{
  "d_model": 320,
  "d_expert": 48,
  "router_score": "sigmoid",
  "balance_bias": false,
  "shared_expert_gate": true,
  "norm": "rmsnorm",
  "optimizer": "soap_variant",
  "seq_len": 1024,
  "train_tokens": 542000000,
  "dataset": "wikipedia_en"
}
Below are experts of layer 6 (counted from 0) of a mixture-of-experts language model. Rows are named gate (a neuron's input weights, with its number), up (a neuron's input weights, with its number) and show model dimensions 0-39. Each number is 128 + 32 x the weight over its row's rms, rounded and kept within 0 to 255. Numbers have three digits each.
Before each expert's rows: a language model's description of what the expert responds to. This comes from a sample of Wikipedia text that the model never trained on.

# expert 36
What it handles: Middle pieces completing split words (gi-gan-tic, tech-n-ologies, ph-os-phorylation), plus instrument and performer nouns like guitar, singer, piano, bass.
gate0:166146127116086128137114072199083083079159137102115130169110072066128114205132130127148180134148144143068146126117173146
up0:119111107172098120108075124141088152074089124099157124133146085101117063127121100137166159091170153113100129118099175115
gate1:184167116152175163068162200137178126130145124072135147138115148077098132178120149127154056135061132184125160155134176154
up1:102076143142080110097134087100120099118128155179152143092107101108120121093144105130094176125149108067092045132159074131
gate2:144140096161104120139146120186119159082099131100133161124070119181143122118114111075180166105111144144163145062103130125
up2:123193137128115167118092108066140185104151105113200121117110125125156094112143122111194125160066155141160101106140165083
gate3:156145126153127146123072103150181115081060081115117101088108100107097107156160159096166167149114104172173131174124151104
up3:165129111118137134160108095148162163087149159078148102085101086116131139171137089114140139124138155121126103125136109116
gate4:180162076121156099131147075158102126111081146117147168176151061171170086078108081082172138146157076094121128146182146067
up4:159144141111139053137145098146147083156173150145099145135163077136185067103106150090148152112175090181125125124125149123
gate5:067145093118121104100151118172088144167135133113127127120099120157068159176113128116144189139090135101150070157106124150
up5:182132163154144151191096160136151102081112085091158137134147150083169065116114107161160166145173138155093147048129147127
gate6:144174071100132129100152145155183169118185125167083146164091086136099068156135183166160120090139131119147088149066179117
up6:188136082103120150139123073177186185098130136104110096137076097117116048126146118180151161094152153124119080138105159060
gate7:134129063128123126154084175101114147133199110162185132150160072112091110136139114140169161086135130102124138169091149125
up7:113153166073122119152116151159155109123158137124071114123169142126163080130071135155081167149097115137152137113131147055
gate8:100124112093098104172142063175161175097143162110175092064150089114138134089176118141107134059078127137131108094112050086
up8:091087163109110094183142112159166183140119106127167116121177073107140107057132095129088151104112122131128148123139055107
gate9:121151095150097140126125206122101130058164110102131083160111078151098118135141144105142102180142140185172087165059142115
up9:117112144095165135105164101139119107154129117138124168075170147088134101120101171128129121110135134076030169114153140144
gate10:122167119173158166118099149142178128136166164118091119173096098071111095096116150131140114093098148126180132111099157097
up10:164089126046124147134201131104116075203117119133111158141186108147138203125063096113096159123123174082092162105115112169
gate11:090098164165077152140164099146131120142093162102136155141113138094142157118121091122131148218093122144094141141120120116
up11:207129147131144120087140093129143073171145152107137126101130061112142103105110114146108136151147083138139148127121146176
gate12:143124136098123141106134161108120116064125180138153156109119097147134089085183135144128115102126123154114086164133126120
up12:137133167075072074100087108073119121104146114090090117191136110113104211124103117159128154133117150140119143150067130139
gate13:137120152100167097159120141149146144092116174093106147189122137123124123111135124134142086130130129126114143130111102102
up13:143126173103175139163095144172146166096104166113140140155109131166114134067105151132116057130145139116107139121127099093

# expert 10
What it handles: Main verbs after a subject, especially "was/is/were" in census statistics ("median age was"), plus died, occurred, released, voted.
gate0:149120141139132128098092147127135109102151109188121111188086125155098127125117104103098146183108095137163059125106126164
up0:165182141142140131110101117134134123153184137159133099179105148138098099159125109139079100202107085101145092154119125175
gate1:093103133129082105112164110135197115151159095149184136119133048134109151094108144141157094124121137107156124090125094149
up1:141194065163109164110133127121192156148159135106140134081138131069116108165120150095088137143117130121144160135123081193
gate2:149167101141133159148137178104156140087123149093154130119142148126120135101144076114140117153107153161152125068151094142
up2:149130142164124152080091151163181167111131101160107076120070140148159141109134076145092131129060221094088126122112102087
gate3:068129061135148059135148146118159107175168170124128143127128131115077107120165133153143094133118126123164132124127115140
up3:126115153116150157096161125143107136112115090103115086161133134145192107148116176139122182124135145110127126103119101132
gate4:104168085123132103125157024130098045105098127119100131140165105154141146182114106115078135145096141095126103112123161114
up4:128109110139130133056150028140139117123077144140151133111166131176126109176134084130066126190107127080136154125162170085
gate5:141137120173192100176110158142100158071105134118110109122121130079106106110151097108183109165108172149145066105111089157
up5:160148165177085203124121110106084076146115094135163143161065139086089146158121140168101160106108118151113108122142111119
gate6:198146051151103127131112093131122163121129120125138161090114135110063117199091105103151144120055078099193138140089163113
up6:084131131122171149106101126107079060137096153094079116147143141169148148114196163159138132141144172152072118063152120124
gate7:125109137105163153108172094117169121151146074140110089153124162174069178110139082130129146169099089097142111096112168049
up7:080122148137132128108191106126129112134155134124135128154143179106095094109193083182176089075110091088075155175111086175
gate8:165087162122110130140113115104135068184087192143134074148103132143166128066092152093136174088107127134126145179078158134
up8:130152135143133144116207148137044055158152128081121104185103184133086157106126167136144129089147134127136064165132168160
gate9:135157139164104107154070159111127125140109114105117110096122141167107093083117125089146079118067105130109100086152083149
up9:096088101147138121123109103103145141104105117103136112180152177157115189186132203113123141116157130159110080159103167126
gate10:143162090141156080120154094168128069128207121139138073121117143155126157144103147118143138068106118101134095161119119199
up10:137125117113153117146068207089124115090117069142156076143118128088140196116123145148091141097148140145110136142160136137
gate11:163101117143089087190170141102168124128141073156136156116136108132097135215086166099136132151119090164104123174085124147
up11:119102109136133135037184165110124175158065200124158144174151096095143108107139161132119106151096186199139126106166161167
gate12:115160135087178138096098134122125157056124101130068157148138107156130065126194117168131144100128101160189070122122144106
up12:114090148138136117137084147141124158122111145121146092096160169127084160144115120124160152150147164171180146140128120046
gate13:144159116197142111107190159156129132156107165170143105100146151144087030211131142118178154112098155129151134132092177114
up13:140075105135082148112142102112126109111144147077133152080130109136150075123091158121153171130183175172143121123091160133

# expert 34
What it handles: Section-heading words after "==" and first cells of table rows, such as "People", "Bibliography", "opponents", and first digits of years.
gate0:128086107163134123108135126081128072148075106072142107073148138114153146079088121131149086128102150105063066148172136111
up0:160179073128106114083163130151128160117128140168098171126120076100067072086103130117083158084226111139164132115112162125
gate1:134125154156095150137077152146137126107094137086174116165178080128100122160146131120121130150110116105191145122114128095
up1:132116076160127128142126194145170200112122169070107100169100110098150117074136136146147166134139151145148082103101098127
gate2:092132143166099106140128073146096102060171125175089127158084111069129112134115159136091148115127094104173104128112155120
up2:168135118062157136115096123085156095208115106093137169159113148138208138184135112121137159139131125124096144107121171094
gate3:084065142150116098155111143107162164106125163142080057151140158116127107114117106153094085096094119195134136084137154032
up3:168137081109158166130165112149126087097127112128164190116144132149110101148098142088152104116115080117135129115067172154
gate4:127180105141147163133124122143143115122121087138096121190112133110125127159128199144142114107127159127183113116143091120
up4:113114081109109056117144115145109135190146093082209170134155123173138143132163068145133116136153102158122152110109143139
gate5:143127151136120112119152080132144107203110126127126160135161072125055055103112127088163085147114166125150110067148134104
up5:089185088133134066202136154162044163133117113088086127095166136200154118123102164135161170166111157080136143133103159114
gate6:150216132156153166167104112112165174156115120114134037159162145152105087166131120201091094132067080167136083107146156167
up6:136087108134119096131153124102098146092084081119136169128120101134198151111130124074120137099181161091122129170037138083
gate7:137125122176149090141092095159106123104153173126116136132123132097093172188091121099097164133152170150157129074114079157
up7:101151145103109177148149149102080128119118244170176075125116119126120171081128114162160113130101170141095148138173160136
gate8:162148157112147087103083114147105109134118160181074101150116174087107127147107117164074080137096136117175131095109190122
up8:123110187072121132099083112143127124112102148191157110170111134093138073091070151166088148121130128143076138085124109139
gate9:129066152103115139141144110132105059138198129179185097128104136123114121142118161175096158106129144138143111174087121133
up9:107114143078116167147112150141135153178191203161184174108122116101152105120145138187121156126117096079166113148069077056
gate10:118131121139145161139134082171141190131141159125101079136118173134083184135143102162126162098074180136112179082065075134
up10:119147079172101150106163094188154150114138128134128071143118179143060139149156140184113153186093131139116161134141095164
gate11:150107144129120130171148093124116133138180134125137100095125165146095104076172157149162122113151120108109157091094093115
up11:165090127159130137159122114139105157182173119120160117096060117152132163070153100147112121082133121112098159096114086052
gate12:107097125134164085160161140172149144154140149105103114094176142156088175104119118138157141143120113118222176106131123088
up12:193089090085093076160218106156128142120135157169169129111156182099125140082099084152181200099145108115106168115115140148
gate13:161184125145122149155169108113144097129159121124086075129138197082107176113090130131137147120105177090168118153156180093
up13:108116119097129178116083144121121165119142120122108120125144108145098182140135125117148135188115078162155118101101083128

# expert 52
What it handles: Word after "his/her/their/its", often an adjective or family or career noun like "own", "former", "father", "debut", "second".
gate0:052109171125130097130165164137127162120189169154105141090129134119084173148137151110153123133089070109110123097109130101
up0:083110177099125140175130113087107123130142164128112134113108124100126127139098191126162132132054118144127128093107102108
gate1:129121141031123120104146129164163082169182162074103169130163145076186193150152159130105147123126106136121101094128108127
up1:147145093181124150145072177093091090141081138140071145135155141089116092104083094092137116073115121134103170128149141125
gate2:156184172159123149141050133107108118122140136143182144160125110138102112111206120138166144133153110171182097115109152136
up2:129146158143096131109058074104181151121107147118159148138130132157122095103139107142146152113089145114145119114135182120
gate3:117116153099193126070119087115103114079147190160135139117106137066087129146142141101074132143121126133173162117122141178
up3:076189144206134150158150173133166087153132065139120127154130171204158174102143123148113141097147114109065106134101104101
gate4:141087136146134146118141123176193128085169106125134150181090124156158135073126139095091103143081121134113113101112081118
up4:152114114205131075081113138125150129162145122146095139119060142122163157115101087136099108139136144117099128112107138112
gate5:153111111123144131125135158090132153157138151071167187072135173130129120119093132101172139203137071153159127150137113141
up5:167153150196106139103077142181127128102133093098171151163132128124084132136117170131104074122075097208158083124201152154
gate6:203119106101133093126120128161139061098103171140150111107174161052122131135130182093129182142092062118176126127120164137
up6:122128124173113100169147206156192131148143172133124187154156128182152071108146090159155153122149150075112099101172103147
gate7:126091178083131140098055109197113129081124162135175132120133164114083092155107088106128171131050138117096142062143153096
up7:142125119071160155123164115191098167097136137168199112069117121135112063145122049138148117137083128099149149133120108104
gate8:150134145149146137101163122140066114119144087134132134102178081087075157097111131105114196118128122106109058136136059173
up8:116095119111147159143099151152136164081080133194224218124130100116120095128144148160135136138102131092112145150079170156
gate9:173108142101141164105108168095161147109096151125136131160165133132141102151079130124107116114111126127068132126108114111
up9:126139134173128133079120123187196137080106136180139123152109123162134112164120108132141168141093149131106135095100196163
gate10:172122133121108169117157106134155157143081083087135124160149140124147088103147165152153157135100147185119099098155119108
up10:150092139119125153107117171166091069113082139122141154138195163082156108048130155139100158091132107169087132097202127134
gate11:159142141051130121158203060187122117091119162077153086135116167152154090140155175131135199111074188097084096145172107130
up11:122160110098134129157119130059096115170213131143126153118081084125155104132166118160170139103117113090166134032131109164
gate12:125130123153087132190142127113133074101144146137097167161125073153126201086094092193181149145115141105111120135093101158
up12:149152134140147110139079160139115112171122124122086122179138100174129066130101102071168091131126099122136150096120055148
gate13:080119122176192129156096122050170115118180138110154151137141147099158066128125117133132160135124139214147147150139145107
up13:084128113105138167125172091149146169127095190077141141126204168127148061094123103106138147079109181133108145166128134088

# expert 56
What it handles: Modals such as can, could, would, will, might, plus look-alike name pieces like Tus-can-y and Rut-ger-s, and to.
gate0:099179155140090113097160140102060115087163125148135085132149143098088105145160172130085156135082119177069181146123096144
up0:135128108148076162066114192089137095095176167185072112119148142140084114159187098158099107134177115162063173143062164166
gate1:117124153100093130135098058107141147096173157081052134117110097079096141124117093129105136189135129180132122137163128182
up1:161149081175126150092108143170097166158091090141145130170133161199165122165172184132119175079146171135127103115129136110
gate2:152164145169124112142100131171149128080103123114080162141094149161133102116152121126134118120161116152078053106042135124
up2:099142113181135086148056123136104115046124140128099089105081142112120139154095080113122149107125136081135151109066164093
gate3:141102123178157133085148171178156112114138113111120167138075124126138183091145119096096139148135129122070129075121132155
up3:128050160084116096146179108174181115142108066079095255146109108139169091101120109143082100113093140124136100084117123151
gate4:154061117132156114160135116157106144170117129138119090175118084060154137063112115169135136172142103088148180137085161137
up4:095177151067122152100149145108153138153132189160150120164132112122108154133090128080117114090096171192086135092174121129
gate5:115175104125121122061159138107137102121149134100138164168102092189116135136106115127156126171090118119125088149087110171
up5:094151107184185104128134107102123160172144132114134101111128142205121112160162120115100166138095065073113097155200076208
gate6:120161133089137127190186154094125122119170074122101110136086108072112094088130168133103119169124127125132120214153142083
up6:135159147161134076093131075150153079069109161129159129136123116135154083155122086130036166158155164151061120122081112074
gate7:131152228115147098147125108116041145176112131188191142091150153144152095030167132146173084119130122106102127123121123147
up7:107129061139098155137119174119147109069123169104107163196148144083123096182071103092122153156142082099139093143131129121
gate8:110181096096135165148193159088123077150140134124120153143085083130155135156110095126096164207117187138133184171103132103
up8:114211123066150112141134169177144152092204192150144108094103141111119136186139120126201124145102136175102144146148144094
gate9:131155042112094140107148076155123118167103136135118080127118141138084117149073136174173109129150131087156139178116114083
up9:226083105102115167105117097109120090135180127061092120145103145101098137106113172166103134120142121152173145167129117104
gate10:134159159113072118118131107121102078160093149120128141129151164087078083120118124110133106121140048140180133058169158128
up10:132157094125146138219214126110170084107112137187132168125094111155139115135141134151139129200133082105078159127127110133
gate11:138155099116170097119088177140140137131136131186087097166124108151117152155127167076175097085115134154125128151100140170
up11:087073108093158082161161143116059153150118144154102198073127154100154163130156132126151129144095129122118070093148132149
gate12:130104138147105058137139094122149139188135140148114096115135166140092145164148122102153113150137198160176133175131069066
up12:115114080143111049109138080114123141180138093114107095128162149186105146092115144117109089140118147093126142111145109041
gate13:109201109206072117100095108097147180081101095127098062121130120099088128130155113127155130186098134175153120093127162089
up13:167115074112113137178122171138135133125128143146149185086113075175162109125090143117113059156126171137076119124175126083

# expert 49
What it handles: Word pieces of surnames and place names after a prefix, e.g. Mc-K-ay, New York, Jersey, Zealand, Christ-ch-urch.
gate0:165133085110160167136124147207144093120127129158157085167147065097132101144133148119133127086142122140134156123100088190
up0:174137057151170106162125117241086113206121168108162143125147058132143098160129168146087125089150088143081169101070144140
gate1:147109137102119161138198102117176140164133156094162123112157140132121084086088074130110135138097148105103150203148124000
up1:154150165101151113150119079117079185055137109177110107077180129168120152075135111137123065133134147153111116120119143089
gate2:145150114139122144128099086112157133089165159171102090090073133177175114142109078128125143141094144086139123143117106109
up2:122118034112101144095183144077154090106145137120112056162109076082090119093145149066164113068124090166094108147129139187
gate3:149113089107117107109104104124161135148102128181053165097156119151117141137209169118165102155148143164075170159080166181
up3:146107073087110129100095128125170125123120211104100128086123088162124144162185180108185155125144079198142198180058131180
gate4:126087085146152086169151167185099091160183144157118152158106086137182109072125081131128146136136177114147117118181109141
up4:132095086118178096137122137087125117149138133128092142143091062096147143148159139158088114145167178149138106178154127110
gate5:140148063121086107162163111125128148162111159123141100103147089119140163126123132112162143107123116119120120095109126095
up5:107119051107117166106109117145136157126107100104127128153104113109131153146194109102177220091102163163084134097124169110
gate6:169105133199111147110114117094142094049194104105121160232185108131162090106089131126120142204133120111133114175102131154
up6:121163107118114128147179143145134152167102109138113110103090123074118160157117144151187152095078130098168140103170140138
gate7:120105149149099100103111135139100153088109163183102137139102146194123148064094187159156036135088119155132126000134104140
up7:135148204093149138138122183124152091163194127118187122106178158161149116139141120133117093121161153115117141186121184090
gate8:124135109132068115106099087216190140166100108106136136106143157061105073098129114093167149086123112229197183137090171082
up8:159146162175069103098121137200144165162067118068162139088116119053105134132081163104134132088134094143125167068070161103
gate9:159158084113175130107188130135156121096175148089172171084099100121115163172146065128159109136097130140201162152139144180
up9:119164195182165084153180088118118141180093137185110145141075125153123147126139111127114098151141202117048113174144103131
gate10:154101111168140082156172106124135116092052164170152109074065078145170083120108112116152147130116117085119154150097148120
up10:148112122124127130175136149132134138112094149139122090133079117146163112126109146119115139121105108133083109148143140145
gate11:115120139134156105100153113099159043061125165123168082117169126116146126120112139073170109072120165156132147145088107166
up11:164176137129109161119152179187109138161150159160111112183155143120082114098131170119162142144134123144171151118121189210
gate12:173133146071102174130126078165171058071142150104118116197147150119183112209147147114078138082147081126161107105088170142
up12:178137084182151157127167139114084187141107104072160159113107113123109205161071160133134146119132125143135086157126101155
gate13:174183065128139128127171110161191159091108063104118196179117064153167098123120068165182107170105076087137151116174154174
up13:112168126211170099119095163206119115167117105106134106093173185121128104060141085109128152086141126157163115130100122120

# expert 8
What it handles: The token right after "the"/"The" in titles and names, often a capitalized start or word piece: The Who, American Revolution, Theotokos.
gate0:137135178154155126154077107129112161115146057138126086142084152106121154188158226138109152165103113103154090116108174143
up0:109137143175185083130068074086076153169168106098147095142042142044078149137149160190139159177138135118148112160106125120
gate1:177092162162138159145144124122116091186062097150170121106173179143107124194098128102153169149086162192187139141107178116
up1:099115108124100090144120146090157102058127154098094163124163047143131121131123076133191132125098162135146118094130142136
gate2:138173158099161085070075164123159131122158122168123151079090159138105091130144094128112111152144148124081102088087172129
up2:112133109122169123144099124136060132076180106117119149149146147116060138149148178116134114182127148131065083156142072161
gate3:162101131107125100064189123145201175114141155086112145089106149080107153167186103160114113144159085171145156088112137057
up3:195123094146110104154128101131209138094176137151173141122113155166127117085121130107129078160137149086145108180141097157
gate4:147173104151141114064100147123164090104144077179084128118146174194084126131123165160140135178087181170082139093090152160
up4:130096113178141132199136132118032135153129180140183090141150108077116149114103168148165161077127057141129128171119092107
gate5:128116106080242132125118129150124100124121099088133141158177079073089068131108097128023094123170105138116135095089087084
up5:075109098193150142201096136159191152154102101118120160146172107146132115137112098125113126115118089125084121109126133130
gate6:115155168086158155166107107112112100125121068114107094103181175103132144135183118145218144081075189180167103133103131154
up6:169093154125136104087127119161116129103100138137085132162092101132121133087093160083049137120183133150092135092117111090
gate7:158208126133104118100160146128124100098113105169134164122165162151143117117091077114171179166094108132222097138182124097
up7:168165129144105121082160152048074165082162108114153105113166151136121194112161108055165178176102128135153101135161119094
gate8:179130122114144073123105177156128128138138106123121097165078147125149162160101143146133093167114120156164095144086136189
up8:124178113123124067064092091144125128154142103139116145068119160185122086134176175098099135124138114141107115049089109084
gate9:096130113138102140177115134055127111146130135092112123042157153130147136083180102130120097159116141095120092145131130103
up9:152150158137103083101073122068161111184094175149177114088135136130146160144177133155107141104065166135168162144118149129
gate10:144152147121166049118091129175098132131099099171130092090142153113106120173153181110161106095106166171112159119085157181
up10:118139074159192099135136147165126174175143089136111099108126143114085147154115175152118097119112166140170154109127120184
gate11:110093107167127148110174126142160158035167113141151116143106122121142129137103155143141118145156101093117065163147134157
up11:133094097169138081093170111110143173097144136185095049096106119136153133130124141153113106157143148131073077123157125176
gate12:178129129157148126201116121163111153123131109156127162091077151083075115159089153124129127140189133105124150088092079134
up12:193108176188155121196160141147166155083138102137110134116081157096129164113096081125117137149097169129107173156133135173
gate13:155150148145141127120135096095187137149146153147136094133202087065130046174137129059105129117126096168113085073110165126
up13:123079142088103124099160089120129100115160140125143135128091142116131199145205114098121123201142151208195127115121083159

# expert 48
What it handles: Nouns such as place, role, part, land and title after verbs like take, served, won, especially "take place" and "taking place".
gate0:125158148131130122141114130068129153065149092144179109175075115106152110116151134140160135139083156131162162057167144108
up0:130083110127124124158218141109156160171169115086080093151059162111111127188142111157199114114134122118181174145147138092
gate1:129145143140110073114117117145149141068156161098094123059115112166109147163202100134184108161090208126153100139127113068
up1:126099128136130115153074218142161124183173119127131170120151159137090146080134204108104110132160139128141129090122143161
gate2:177124119059065116122179104114128164144135146115138100139148096156139168129117128170112103097119055066116166124136098147
up2:063150114132145082070137163172150149176194140155083136129133131095139099179121138104070119077104114192159085161112101104
gate3:129163087201156117155090136112119113084157119142157104142056132163125108133195112123145171098112131152077117126151078174
up3:128118157143101068140217132132130220144084115081145119116158086105130161118136211188098135175116136129169125160167178133
gate4:158083127176174153137135119068130096117128124144113113144193191115129104137123159049116125081113134168104160161077151079
up4:099114089130125116046124092118164154137136105089162136149083079098144110103144069183127147155100170073149123097156094201
gate5:095196149110126105151139110143099091156170154098150106111167150175143083142134166093080106163112163094127128126148125158
up5:140165180138164107175123126107111118094086087138106194137154072164145115138095089112089146109170090149147062136129166137
gate6:140120158121153115163117080118157118188113179121151104205160151074118177022126109117123106098125161106161094152123179167
up6:095148149142112139099123157183182181160156122129104143106141147144172099132067116105171092139125073162114169097106116129
gate7:094148126144124090068062092113097072106119154106073160159108094120130122130094088110134109108142112157180146082169149103
up7:090109105127110159113103123085101142132125117143155151131149082104118051094087158159101178117103168156224120131139107123
gate8:085160121079117128158101108123133053134164125104151102114119116135091107158111062108172154167101146160162164047143138099
up8:173134104168130099086143130144142215121117156168119058190094109111143130101169181181106139128143121129138132171109116149
gate9:090131174107089126057131139100127120131153153049090052109133136094113138129153202158172142121121110149172159164159138119
up9:154164075163170113199158102177166123141093104187162160164123140164163097126091065114128133125138137135116094099121103181
gate10:137154062130131175184115088180107150119167145126133095081175086127125173142133100123108107167108138070119126126133121149
up10:164147131109119149108161089159117045154112156116171133129138078128114147133174104152105107140136138106144123101130124148
gate11:085144160157124157079192113121141153139166152099123118120130137057118072186095144170123119153072127154126104156066157184
up11:117129094082140125145111161109097158103089092182147085128157095144198137120167137114163160121124136164107129152157113099
gate12:135165063064092165101128129133153097069208133118122096145118096166136119142165122114137091140140110124110173097094174154
up12:109172127146156136109123133114136136158145117121093088127064111106102157122148070094117148123128102060106187142147115109
gate13:199139064123145096156191139131109135117140195114118150173166122136130145132210170132121108130118178140131131106080131138
up13:166165056121123124122159170111099081096161177110117168178118101137135184164194148126116116134124136101142144139107122166

# expert 27
What it handles: Hyphens in compounds and dashes in score and season ranges, such as well-known, All-Star, 2023–24, 7–6, and list-item dashes.
gate0:120196116160122066137085140157103105120110195096108105112112138107121165133133132080122111116097137113084127116013120141
up0:160110144128185183160100119147117099091111125115147177104157140108120139084039143140178164142147129123096181116161132170
gate1:131148118133088116109072115103118099154152126101146105110114133134101127134157106147127167118115200126119122077133126076
up1:115200123168177150120123132126107173147169131117028084091101230107095204152144117138120185127095138155084136133197122133
gate2:148166145182131111125117130152098103130177147108083110160105175115037123149153116124181156167123145114167155134092108136
up2:108145107060070156128116186025156112118127130144098118110097108091182116135119079088102119132100196132113126056127178133
gate3:119132113151099142084147070173164128115100093103129066107144119124103134195119150155122128135099153120096122104100136079
up3:108114059166113116100156090170145111081123082110123156126148112177098111198087118163152142160150162102141104159169086154
gate4:120170114062128109120180188188223107114159171103120118166133155136096109171156135119089127128092089116154173110119151153
up4:163136163169107133152125148078144103178107132124123147120142159093099165154154090110093139191169081108147149084083089151
gate5:129123152125126161176131090111094102077196153124139126163145158135141115125162132044094112170103099177103097115088134114
up5:088154100155118156149129145115197161192120115083117079114152133095156119151126107150064128111126109133169152151159136163
gate6:105103104071176113114106085112102101124130195098149165127146146103088143165105087120136183129111108131138173099095089118
up6:131162124093145137108151109158096096116126139123104186096121150150162120174109150135121119153136174066146134124141163135
gate7:041142130178148098086086127172114118117179155117140112142151114173135092085063149108090167120094126120139142088092131165
up7:145179105184087100077139194092177170109143105118114089134157125137155105160111134061088119119058082082107128167117111112
gate8:130147124093134102167128049092118105068127146138131092109084159159143135102175129134197181130122134143150117071072163120
up8:139088127168117166100154202114122061198156094152104137149191133075070062097107113130120126133202120131091182119147143129
gate9:150155120064132105147105135095154163158080207174135074154129116100124096153122115107100165102116140138150127089111182109
up9:158159163180103107121111107137162155167091195155130112109119120142156120136051099120112120172137158114145137140155129105
gate10:129174080131088168122123124051084122135113149137110139084071134147085059130121172137123120125109091106153085155133105163
up10:105134174147196127156095139101114128126060075156091145202143136148150139126118092113058136140128162150132122102122150204
gate11:107181114091090102210168098203136100114154115113182141071113035137096098101087118122164118120068073131157149128168131118
up11:132080128150165122179113125123137119105110121064147116140162168144145188140115170152125096140088147148139095153109122138
gate12:151130083161180143079163090081169124172079124100127165102149068091029139126124119065093088142121130155125135162068120133
up12:171100157097122110174103150122100182158097131171113108129085124124152093085136095186105108105149160160156131155253111130
gate13:121089127147121162121132113121140120104128130128102100156151105135116158081126143120134158141107111166115130074175061181
up13:152135154145093190153079157148148145108068085103122135145101040128100126147156141139184138144085168141162115053125092133

# expert 6
What it handles: Tokens in counting and quantity phrases, mostly "of" after numbers (Nine of, three of its) plus than, days, percent, consecutive.
gate0:131151123134134116134169116176094131112166173139102142113147119088111125158113111133171107140097151096076130133100111117
up0:097179112076118126046164128134106151164152145164131126144149169119094105111175136113106091121140127136090127150140097126
gate1:129167103150067158066129171115187130127111095120138104098132129181144094140091137110168109108084112122116117168176142132
up1:090150126104145148091159177095116164103153085154130104110167120126081112097122112116171210088190137060140115187092079097
gate2:134119126129062136188118143102083087083186115145089146166085157071123094151134127104173121146126150142130181122072098123
up2:172101096138084120154101164132131135140178074152151078122130124076116097142139156105126123108141110117138123164142097147
gate3:085067146137145102120121103166138132144094148201125114090103169150102159215116128172185151111114183116047123118102159092
up3:109089144112135131148076184142151186093160139130173123113098134172119161193121166131155093088094159180177082152086162126
gate4:067100121091157109153079093102126125093102170078109121215132192092145161186118119147103120106079136159131113128086113147
up4:142086129123091179085213068167159143149093105135110101077081076166106155157093148133119184191112162134112148115128147105
gate5:144142157128182086165155136100166133096146177153135130152094097136133135133156147122108115137111078100127137085149176163
up5:118132082121129137185160137114182127123095119135048144121079125109125137146134131121109138133179138131155120093115148121
gate6:137102173170072114120165104122048108104157096119118106118213124089129096079132100138167144144155099097052084092173125162
up6:107116150116167158162080106108117157137113127119126107123173122107147089104132085164101156136107138138180161161162193188
gate7:109142102133157154149108115134147097193135117125086101121132071130116132098151126110197078100148071136120098124131156102
up7:162177113134115151139141178188142154096108102156081115164123144136132114124121170172116155115075176138169144128111133105
gate8:139100147091080064193180071112127129116121132114154139101204112133156078077128111074132051138149133165220154140131178087
up8:080152101100111121128182104101151102121099160083140153151167122089148124116219071079136140176163076082126186113134146103
gate9:129133085103140140088193074124137133121104160095100079148105114142166166146137144142129165112143069145165138114127169093
up9:148155123144121106106192123100151087146116121112102136074118107198131141178086090161081087147140155103162151136123109103
gate10:123156173120085096105063139090150089131083133084111114099109103134090138171111160100124080178111121085105139147165171149
up10:141124113093169094161187127135154135108097130083173127162163094172139120126147166131169080124172146146121129101101141089
gate11:140158095117058116202126160135139132094068199106163137144132139164151137111122108153112110172116150136123083118166137103
up11:163144144081063107134078140141113106151116177167191150170115174118128155156170113150136148106109163141095107123145111142
gate12:112149139105062157108122129105089099166072139089088072125135154100102080142157116090182120098107173171128087092066167118
up12:044071148119130105126133117109087092110159159109141130155101153095124119110109109062133149119115147127101107109036169097
gate13:090143158089190095176072063162116111131094103148130131150112146085140105135121154121106162087117133135108106107115114093
up13:141109172153093111101210126093132122108144057153112130195177105114114127138154157141135193201164092129150122096171118098